python train.py --num_hidden_layers=13 --hidden_size=160 --d_expert=320 --moe_layers=[2, 3, 4, 5, 6, 7, 8, 9, 10, 11, 12] --router_score="softmax" --routed_scale=1.0 --init_std_router=0.00759 --vocab_size=16384 --max_seq_len=256 --train_tokens=332400000 --max_steps=10615
Below are experts of layer 5 (counted from 0) of a mixture-of-experts language model. Rows are named router (the router's row for the expert), gate (a neuron's input weights, with its number), up (a neuron's input weights, with its number), down (a neuron's output weights, with its number) and show model dimensions 0-159. Each number is 50 + 12 x the weight over its row's rms, rounded and kept within 0 to 99.
After each expert's rows: "comes before" lists some tokens at least twice as common just after its tokens as in all text; "mostly gets" lists some tokens that are sent to it at least half of the time. This comes from a sample of Wikipedia text that the model never trained on. Tokens count by the router's weight.

# expert 4
router:42 33 40 64 36 40 53 55 33 38 53 45 40 49 49 54 63 78 37 62 43 54 72 48 52 26 55 53 43 67 48 61 45 58 67 67 45 74 30 64 50 50 34 51 58 56 48 39 59 47 56 55 47 56 61 52 34 65 47 44 39 66 35 65 73 20 45 56 49 34 43 71 43 44 57 64 47 39 72 45 31 63 22 54 61 43 51 39 59 44 43 48 57 47 57 67 75 51 43 47 35 41 45 56 50 52 56 61 41 72 50 45 57 51 56 45 41 27 54 59 78 62 34 36 57 46 44 39 60 55 40 53 47 60 52 31 44 45 47 35 39 52 47 39 61 37 51 39 63 26 50 76 64 51 53 41 81 42 50 26
gate7:48 37 55 46 53 55 38 84 39 50 39 62 61 52 51 54 62 60 37 60 47 64 08 36 54 53 54 37 41 56 57 51 53 42 57 37 59 63 52 33 54 36 50 15 39 37 72 32 53 50 32 57 49 54 68 53 25 35 39 40 48 61 49 42 56 56 52 46 43 54 59 28 53 56 44 64 66 45 43 45 54 55 53 55 35 70 52 35 60 37 48 57 37 50 66 45 66 43 27 57 53 44 40 72 49 53 46 54 52 72 59 62 54 65 74 49 49 44 46 53 63 49 46 32 54 66 49 54 57 65 62 44 39 73 69 48 68 37 44 86 45 52 26 47 52 44 69 41 44 46 53 55 66 59 39 66 58 52 40 35
up7:29 61 48 74 44 53 66 38 66 42 61 56 53 38 50 44 37 29 56 69 52 63 61 41 64 44 37 57 60 16 42 54 38 78 35 59 39 27 41 68 35 53 40 57 71 51 44 39 65 40 44 57 36 38 47 52 44 55 63 44 46 52 41 45 41 39 55 64 61 50 37 71 39 31 56 42 47 54 69 62 44 45 39 43 48 53 29 67 55 52 56 59 37 48 58 65 48 38 61 67 66 54 54 23 59 57 40 55 41 50 55 41 59 58 42 47 64 47 67 64 43 29 28 49 51 44 47 72 33 53 46 26 53 40 39 39 58 46 58 37 15 48 52 62 52 34 61 47 28 50 57 43 42 50 45 38 66 57 45 68
down7:44 44 51 48 65 51 63 74 54 59 38 35 50 52 46 49 57 33 43 38 51 42 35 49 25 41 48 45 57 63 53 28 47 41 42 41 81 56 47 25 45 30 65 60 58 47 53 60 75 49 63 46 50 41 39 66 63 42 35 51 55 48 64 67 62 35 27 53 42 41 55 53 48 59 57 48 39 55 47 50 70 50 63 55 61 54 41 52 58 62 63 57 40 71 21 62 49 40 60 23 32 63 61 35 41 39 27 58 42 44 48 50 39 63 81 40 47 50 55 61 55 57 68 59 50 33 59 40 80 56 57 71 51 53 35 52 42 62 32 39 48 60 65 37 54 69 34 41 64 62 47 46 56 63 43 66 32 61 61 53
comes before: " |", ":", " by:", "s:", " information", " (age"
mostly gets: " Votes", " Born:", " by:", " (age", " Preceded", " Country:"

# expert 10
router:45 48 46 39 50 40 40 44 61 46 43 35 48 41 63 53 22 54 44 43 44 50 56 45 53 29 71 55 45 67 49 49 66 38 58 56 42 65 29 76 66 47 33 50 52 57 40 58 61 50 56 44 52 40 49 47 62 54 57 39 43 59 31 59 41 54 34 31 60 48 48 48 58 28 46 59 50 11 65 27 47 54 48 47 42 46 51 38 67 25 41 42 37 57 46 62 62 51 30 37 64 75 59 61 52 73 54 54 48 52 48 50 55 46 51 38 45 41 63 73 63 70 46 63 66 62 50 39 42 80 33 50 51 77 36 49 35 58 43 35 53 54 42 51 55 51 42 25 56 21 40 62 57 63 53 73 61 44 63 46
gate1:38 42 55 64 43 63 45 32 57 45 53 40 57 55 44 29 57 35 38 58 66 37 54 50 60 54 42 32 54 71 50 56 40 55 42 61 56 43 58 36 56 54 73 43 58 67 40 79 65 64 46 53 50 33 41 63 39 46 57 40 59 59 53 61 42 37 39 53 65 44 54 56 29 58 22 52 42 45 27 45 52 41 62 40 83 50 51 50 31 70 40 45 52 49 51 50 82 55 28 45 47 58 55 54 48 45 31 29 32 60 45 69 47 68 59 49 72 59 65 42 50 43 58 66 38 49 66 54 66 58 65 47 69 56 46 50 47 40 78 54 32 72 44 46 51 45 58 19 60 37 52 54 48 47 47 37 52 25 48 50
up1:45 53 51 61 46 63 49 22 61 45 64 36 60 50 52 32 50 38 40 53 63 31 49 59 53 53 41 28 47 74 51 54 42 58 43 72 61 47 63 34 53 54 71 50 56 67 36 72 54 56 44 52 52 32 39 65 34 45 67 38 52 52 43 56 52 44 42 61 54 44 55 54 31 59 24 49 59 56 31 50 44 52 57 36 80 61 58 48 27 70 29 44 57 48 41 48 71 52 19 40 45 50 56 57 54 43 32 44 27 66 52 64 45 52 55 48 62 59 58 32 39 47 63 56 41 48 54 50 73 60 66 42 65 59 38 63 50 38 70 44 19 70 54 51 43 42 51 29 54 31 50 46 49 50 51 40 64 21 55 57
down1:57 68 53 58 50 52 31 55 68 48 52 56 69 25 42 71 39 28 43 40 66 66 45 47 59 57 59 53 56 35 53 52 49 54 72 34 70 48 48 45 52 46 65 54 62 57 60 38 65 46 44 27 47 57 55 51 68 70 59 57 43 68 55 50 71 50 51 48 67 49 62 49 64 48 52 50 36 39 65 66 52 65 42 54 31 32 46 41 79 46 56 56 61 42 46 57 16 50 46 70 42 55 49 20 64 74 69 42 59 50 46 35 36 39 59 49 50 50 44 44 32 36 61 55 63 46 60 51 50 61 32 44 54 43 64 37 72 57 40 72 63 70 48 39 45 43 43 45 59 72 55 61 61 53 54 54 50 81 41 50
comes before: " |", "′", "4", "2", "5", "9"
mostly gets: "′", ".7", "000", "18", "00", " 37"

# expert 12
router:43 45 42 40 33 27 57 51 51 40 58 35 33 47 41 47 36 76 66 67 42 74 43 55 41 26 51 47 47 67 44 37 62 49 41 50 18 54 22 56 43 75 52 62 54 71 34 49 47 55 35 53 40 42 41 45 52 69 56 50 38 43 38 45 49 53 48 53 50 43 52 42 60 30 61 57 52 49 75 51 49 52 39 32 42 39 63 63 62 51 55 40 64 65 59 61 63 58 55 56 66 52 51 60 64 65 76 65 47 62 50 47 63 31 59 39 51 59 65 48 57 71 25 47 69 49 42 30 36 68 37 47 53 51 39 25 54 54 43 32 57 60 30 48 53 60 51 56 46 40 55 52 60 62 21 61 39 37 49 35
gate6:49 44 50 59 40 34 65 58 50 23 33 53 62 49 63 48 58 29 61 34 44 46 29 38 46 38 40 32 76 53 47 43 69 67 67 41 57 67 52 23 56 49 55 45 65 44 45 54 65 64 50 35 54 60 40 55 44 39 20 67 07 60 47 46 49 47 50 42 58 49 53 21 66 49 57 48 54 51 68 56 29 58 58 44 59 54 29 32 41 63 47 24 48 38 46 70 55 52 58 39 63 45 43 38 46 32 48 41 56 36 45 52 47 37 29 46 51 62 26 54 49 47 43 40 57 58 35 34 28 56 51 47 63 46 44 56 51 47 54 53 45 48 48 45 61 33 71 32 47 54 28 62 64 49 55 58 36 43 55 50
up6:55 41 48 60 54 60 79 50 50 32 51 64 61 46 69 46 67 29 57 47 48 47 36 58 38 39 52 23 61 40 56 35 66 49 64 42 54 59 46 40 56 45 59 58 70 30 38 58 60 52 37 41 65 46 49 63 39 33 42 64 18 42 45 57 57 49 58 43 63 58 71 36 65 49 52 46 51 28 59 31 39 75 67 45 50 56 31 49 52 45 50 43 40 45 54 67 59 61 69 20 56 49 49 42 30 26 52 48 61 39 40 43 46 43 26 52 45 62 38 55 62 45 62 56 76 62 37 39 17 60 42 56 56 37 52 59 73 63 41 60 47 46 41 42 53 61 66 60 47 50 38 54 63 70 51 60 42 54 53 40
down6:39 48 30 37 56 21 56 52 51 62 56 42 57 55 35 48 50 61 79 44 49 54 51 40 87 47 22 55 44 52 40 49 43 55 43 55 45 61 38 42 57 57 53 44 53 46 44 47 46 57 53 74 45 54 59 55 49 39 54 43 46 45 54 39 43 61 48 66 45 21 51 62 55 58 66 73 54 52 32 47 63 40 30 64 44 57 59 54 58 69 48 58 22 52 50 49 34 55 43 75 40 16 61 73 52 59 39 52 40 48 45 40 39 64 55 59 54 37 36 41 53 62 28 57 62 48 65 46 46 47 22 45 39 36 54 27 64 34 49 80 57 58 39 54 42 33 71 43 55 49 57 47 65 33 63 67 51 41 41 45
comes before: " ", " |", "\n", " 0", " 1", " —"
mostly gets: " ", " 0;", " |", "/a"

# expert 17
router:48 43 42 54 37 20 29 52 28 49 50 63 45 39 62 46 43 55 46 50 32 52 49 50 28 59 54 55 57 73 39 39 40 45 49 67 44 58 39 48 38 59 43 54 64 55 60 27 54 50 54 48 50 61 53 50 41 77 59 54 27 53 48 59 42 31 30 61 43 59 67 39 44 40 44 36 41 49 54 48 17 41 48 48 62 62 62 47 56 29 58 44 47 64 64 49 76 72 54 56 56 58 61 45 71 38 63 53 71 49 57 80 58 46 53 43 44 56 66 49 61 50 34 48 52 88 42 43 69 68 37 60 49 48 28 50 46 57 35 27 35 67 56 34 52 62 42 51 72 48 61 46 49 55 51 42 58 43 66 37
gate3:48 41 29 66 49 35 54 43 40 44 57 39 60 66 51 44 70 51 50 63 34 61 63 46 48 37 53 43 56 44 46 54 68 57 51 54 26 36 40 53 51 48 53 60 55 54 59 52 68 65 46 72 66 68 71 67 41 56 35 93 47 51 60 55 54 66 37 48 53 49 64 54 47 46 64 23 48 77 49 69 55 61 47 49 47 60 49 54 30 64 38 60 60 41 46 59 36 33 50 79 77 53 67 48 58 51 46 47 45 55 55 26 56 45 32 25 39 29 27 70 58 54 45 53 52 56 62 52 60 43 27 58 50 42 56 47 40 37 62 51 55 69 63 54 39 46 60 50 60 57 43 61 58 50 74 42 48 28 47 46
up3:46 49 29 50 52 45 51 35 44 51 49 44 60 53 59 50 49 52 50 39 35 54 76 36 55 50 44 46 46 54 50 52 74 35 48 52 27 36 43 44 50 43 49 49 63 32 61 57 64 60 44 74 78 65 50 54 49 53 35 84 51 42 57 64 73 59 29 31 55 49 58 61 40 45 59 27 48 68 48 54 56 49 43 57 47 55 51 62 32 68 42 53 64 39 39 57 38 30 45 80 81 41 65 44 62 43 51 38 38 49 58 45 42 61 31 38 48 26 28 65 59 46 19 47 48 67 67 52 55 53 43 52 59 45 50 50 43 45 58 41 55 68 37 44 37 46 59 47 47 56 39 67 44 47 79 37 58 25 58 41
down3:51 43 53 57 36 71 44 47 59 57 29 47 60 62 68 46 29 58 29 44 70 61 46 49 37 51 51 57 50 40 41 61 62 73 53 46 37 33 45 26 66 52 61 34 51 50 46 52 42 56 47 42 58 33 58 48 38 40 52 41 33 66 39 63 32 50 54 34 53 35 60 46 31 50 52 28 50 36 75 53 36 51 49 40 29 76 51 49 34 72 58 53 62 43 27 48 52 53 60 43 45 63 43 50 40 47 62 69 44 35 55 59 34 14 53 55 64 44 43 58 40 60 78 55 24 50 41 64 39 54 48 33 38 60 58 58 64 36 45 71 67 59 73 61 53 54 40 59 54 42 41 55 47 52 30 40 41 53 39 35
comes before: " the", " by", " a", " in", " to", " on"
mostly gets: " up", " published", " using", " based", " written", "ated"

# expert 2
router:45 49 45 34 37 43 55 64 55 34 50 43 44 41 57 40 29 53 51 55 49 70 65 66 41 61 75 44 41 53 51 32 57 30 55 50 40 67 38 48 46 47 43 69 53 58 44 42 58 58 33 60 41 62 40 28 54 60 55 50 33 73 34 56 52 39 31 50 50 40 50 41 47 31 47 54 36 21 72 22 27 51 40 57 47 57 46 47 67 61 50 47 55 67 51 46 60 56 62 32 56 44 52 44 37 63 52 77 68 78 55 51 60 33 35 35 38 59 61 49 51 61 58 57 65 62 34 52 54 48 61 60 59 66 37 24 31 71 44 48 53 50 41 41 60 52 46 62 69 55 35 76 69 62 33 50 50 39 59 48
gate7:53 48 27 46 35 54 39 68 33 40 42 51 46 55 70 50 62 24 62 48 46 48 42 40 57 31 38 43 53 77 45 65 43 61 45 52 53 49 46 46 50 75 29 68 45 55 45 56 48 34 41 49 63 63 50 44 42 42 47 57 56 30 68 44 65 53 61 73 59 43 49 64 47 42 55 68 38 64 32 83 48 46 61 54 61 41 38 53 49 50 35 57 73 46 33 57 49 36 64 62 66 58 51 27 61 48 49 60 50 42 31 46 80 52 70 35 49 42 74 40 55 45 46 70 64 41 62 59 69 54 49 69 61 46 51 33 42 51 47 57 50 44 57 37 34 43 60 41 66 35 71 28 50 55 62 31 38 56 39 53
up7:38 62 35 39 38 54 48 72 37 38 47 48 52 66 47 50 61 23 51 45 43 49 43 43 44 36 33 52 54 71 58 68 67 70 60 31 59 46 55 61 45 66 24 59 43 62 40 44 56 37 48 60 63 58 66 40 44 36 50 57 61 44 70 47 40 52 68 62 42 53 51 74 58 52 64 67 45 56 35 70 49 48 50 57 68 35 42 54 44 36 51 52 72 51 33 68 57 44 42 61 43 39 33 40 73 35 45 63 60 47 48 34 72 51 66 35 39 42 72 56 58 52 68 73 61 64 67 54 49 42 53 71 51 54 72 36 48 50 50 68 50 53 59 45 34 25 52 51 76 36 73 40 45 60 57 36 42 51 53 46
down7:41 64 61 51 44 63 53 47 73 41 48 53 59 51 50 52 54 61 69 51 41 44 53 31 61 50 81 62 20 39 26 54 58 47 41 39 40 44 43 65 55 43 44 54 34 47 36 57 56 65 40 54 56 45 69 51 45 40 24 39 55 69 63 58 46 64 41 57 47 51 53 48 57 51 50 52 55 44 47 43 57 59 48 51 71 42 74 53 57 45 49 66 64 25 30 50 38 81 21 41 48 50 45 41 63 53 50 79 67 58 50 62 34 43 36 40 36 51 43 42 52 51 50 40 65 54 35 65 29 47 40 62 57 23 55 61 66 47 59 55 48 60 45 60 31 62 47 39 43 34 75 61 52 35 44 47 33 43 39 83
comes before: "\n", "|", "-", "The", "In", "=="
mostly gets: " ==", " ===", "s==", "s===", " ====", "\n\n"

# expert 20
router:51 52 31 63 40 57 37 51 29 39 40 42 49 54 52 47 40 53 53 63 46 67 76 40 66 37 54 32 36 55 15 50 55 42 51 43 51 44 50 69 36 62 55 54 49 48 41 49 46 45 44 64 69 40 66 35 54 54 59 37 43 57 28 62 53 50 27 33 46 37 61 58 68 60 35 43 41 46 70 29 49 50 37 53 66 48 61 49 47 37 40 62 45 41 71 51 78 55 52 51 30 52 47 53 52 60 59 50 55 52 64 68 70 45 28 51 51 39 58 59 52 60 49 48 60 54 26 30 28 60 51 39 78 73 58 47 44 67 54 36 46 59 27 42 60 45 32 54 52 36 45 78 65 57 40 48 50 37 69 36
gate7:49 47 68 49 40 45 25 29 31 53 63 50 54 63 63 52 36 40 42 25 52 67 54 69 47 47 41 42 60 65 45 70 38 33 47 42 56 53 60 31 56 31 55 37 66 60 37 42 50 69 38 52 53 53 51 68 48 68 58 50 33 53 68 61 38 50 54 45 50 43 66 39 52 48 71 69 32 50 56 59 56 50 51 44 60 49 46 43 48 36 28 47 26 40 47 77 53 41 36 71 63 40 62 33 31 68 50 40 48 47 55 50 41 50 54 41 65 40 35 26 47 64 45 54 52 47 48 28 53 46 42 65 39 35 44 57 37 37 44 80 35 52 31 53 45 35 34 55 29 52 60 40 70 37 58 74 43 53 55 44
up7:49 34 48 61 56 42 42 29 40 38 44 66 46 47 51 54 34 59 44 24 61 54 45 72 32 51 62 54 54 43 34 46 57 23 20 53 59 73 47 41 63 53 49 55 50 59 28 34 50 52 60 68 46 45 56 53 65 47 62 44 56 56 79 55 59 43 54 59 39 67 50 50 62 62 57 58 65 74 54 52 65 33 60 48 70 64 34 46 53 63 35 28 26 50 44 66 45 63 50 63 43 59 50 50 29 33 51 35 48 63 64 52 30 29 59 40 54 40 58 45 51 74 74 51 42 45 53 45 54 41 39 57 53 48 76 43 53 57 50 54 33 52 42 65 48 51 70 53 43 51 28 25 51 54 77 59 45 58 60 58
down7:51 45 43 63 51 60 43 43 45 51 48 32 43 46 58 66 74 69 67 60 39 37 55 41 67 29 38 57 42 21 48 41 67 52 46 48 68 47 53 45 58 64 47 42 56 42 49 57 57 38 39 44 65 44 48 55 48 50 67 25 53 35 55 36 58 51 62 55 68 59 36 42 46 61 69 50 55 53 68 28 27 59 49 27 51 57 23 62 55 66 48 57 52 40 43 55 57 35 42 59 23 47 55 56 53 47 45 57 42 53 42 44 32 40 56 53 80 55 65 48 56 52 58 51 54 62 46 45 49 44 66 46 46 49 55 44 50 64 69 69 48 68 44 68 09 26 63 44 23 37 64 42 54 45 34 71 48 68 64 61
comes before: " of", " in", ".", " and", ",", " to"
mostly gets: " part", " years", " age", " government", " area", " land"

# expert 6
router:46 50 43 48 48 48 29 48 64 26 46 62 49 46 73 16 43 47 52 55 38 54 78 47 59 44 67 55 45 50 28 48 42 34 63 63 41 39 44 48 54 45 23 53 39 43 50 38 42 44 51 54 39 65 55 36 69 55 37 36 41 42 45 52 45 39 50 42 60 64 51 64 35 36 60 53 23 46 75 45 46 44 26 52 42 43 65 39 53 54 45 60 52 61 64 68 63 73 59 46 69 55 49 52 51 44 57 50 57 53 62 69 65 41 46 46 52 42 65 54 49 63 56 45 55 54 39 26 56 55 45 56 97 65 62 27 27 64 48 47 45 51 49 46 78 50 51 31 75 50 48 42 55 50 40 55 49 43 50 31
gate6:42 56 58 56 45 53 64 50 66 60 53 39 53 57 73 70 51 58 50 44 68 53 56 63 58 46 41 57 43 34 43 54 46 64 55 54 74 49 52 36 43 44 64 45 37 72 29 58 41 45 45 40 32 48 50 32 49 43 67 60 65 45 54 31 36 28 73 43 74 70 63 49 35 49 39 59 47 45 51 47 49 55 38 41 55 57 84 57 56 47 47 50 51 49 56 65 16 71 38 45 64 39 38 52 40 59 48 58 48 55 26 55 41 50 42 39 43 41 38 32 61 55 46 29 57 38 28 45 46 53 13 68 61 48 23 59 51 42 56 35 56 48 69 35 35 55 54 54 46 49 51 62 37 59 53 26 32 57 46 36
up6:42 41 53 30 56 63 59 42 45 51 51 63 54 42 51 36 56 53 57 50 50 32 36 42 48 47 42 32 51 66 61 48 44 50 27 26 39 44 48 53 55 39 45 48 36 63 42 51 36 48 53 44 69 41 53 71 50 60 45 52 53 61 53 46 88 28 35 66 61 70 47 48 38 30 48 41 41 62 59 65 28 48 43 47 54 61 65 45 62 64 59 64 38 50 57 63 53 48 47 62 38 61 40 57 47 62 26 51 72 74 57 43 31 70 38 39 48 53 50 41 28 50 48 46 51 30 35 62 49 55 59 64 35 58 51 61 53 58 41 31 32 85 29 61 41 46 51 78 56 55 45 45 52 53 73 44 39 33 27 64
down6:34 44 70 77 46 55 54 51 64 37 56 36 18 67 51 51 56 44 44 46 52 63 50 28 39 36 17 61 52 47 53 63 53 43 66 60 57 59 28 56 68 80 46 39 54 20 64 50 64 65 61 52 64 62 54 31 59 62 27 58 40 50 42 42 35 62 36 57 47 39 32 32 56 63 51 55 59 29 37 46 56 56 38 56 24 48 52 60 59 30 53 54 44 48 28 34 56 46 40 44 40 63 63 58 53 55 67 45 23 41 57 53 53 39 68 55 41 45 48 58 57 45 40 57 50 31 58 59 53 40 51 43 44 56 36 52 50 53 53 65 74 60 57 58 49 49 56 66 52 46 51 60 37 45 22 58 40 57 67 42
comes before: " and", " of", " in", " is", " to", " for"
mostly gets: ")", "]", "\",", "s)", ".\"", "\""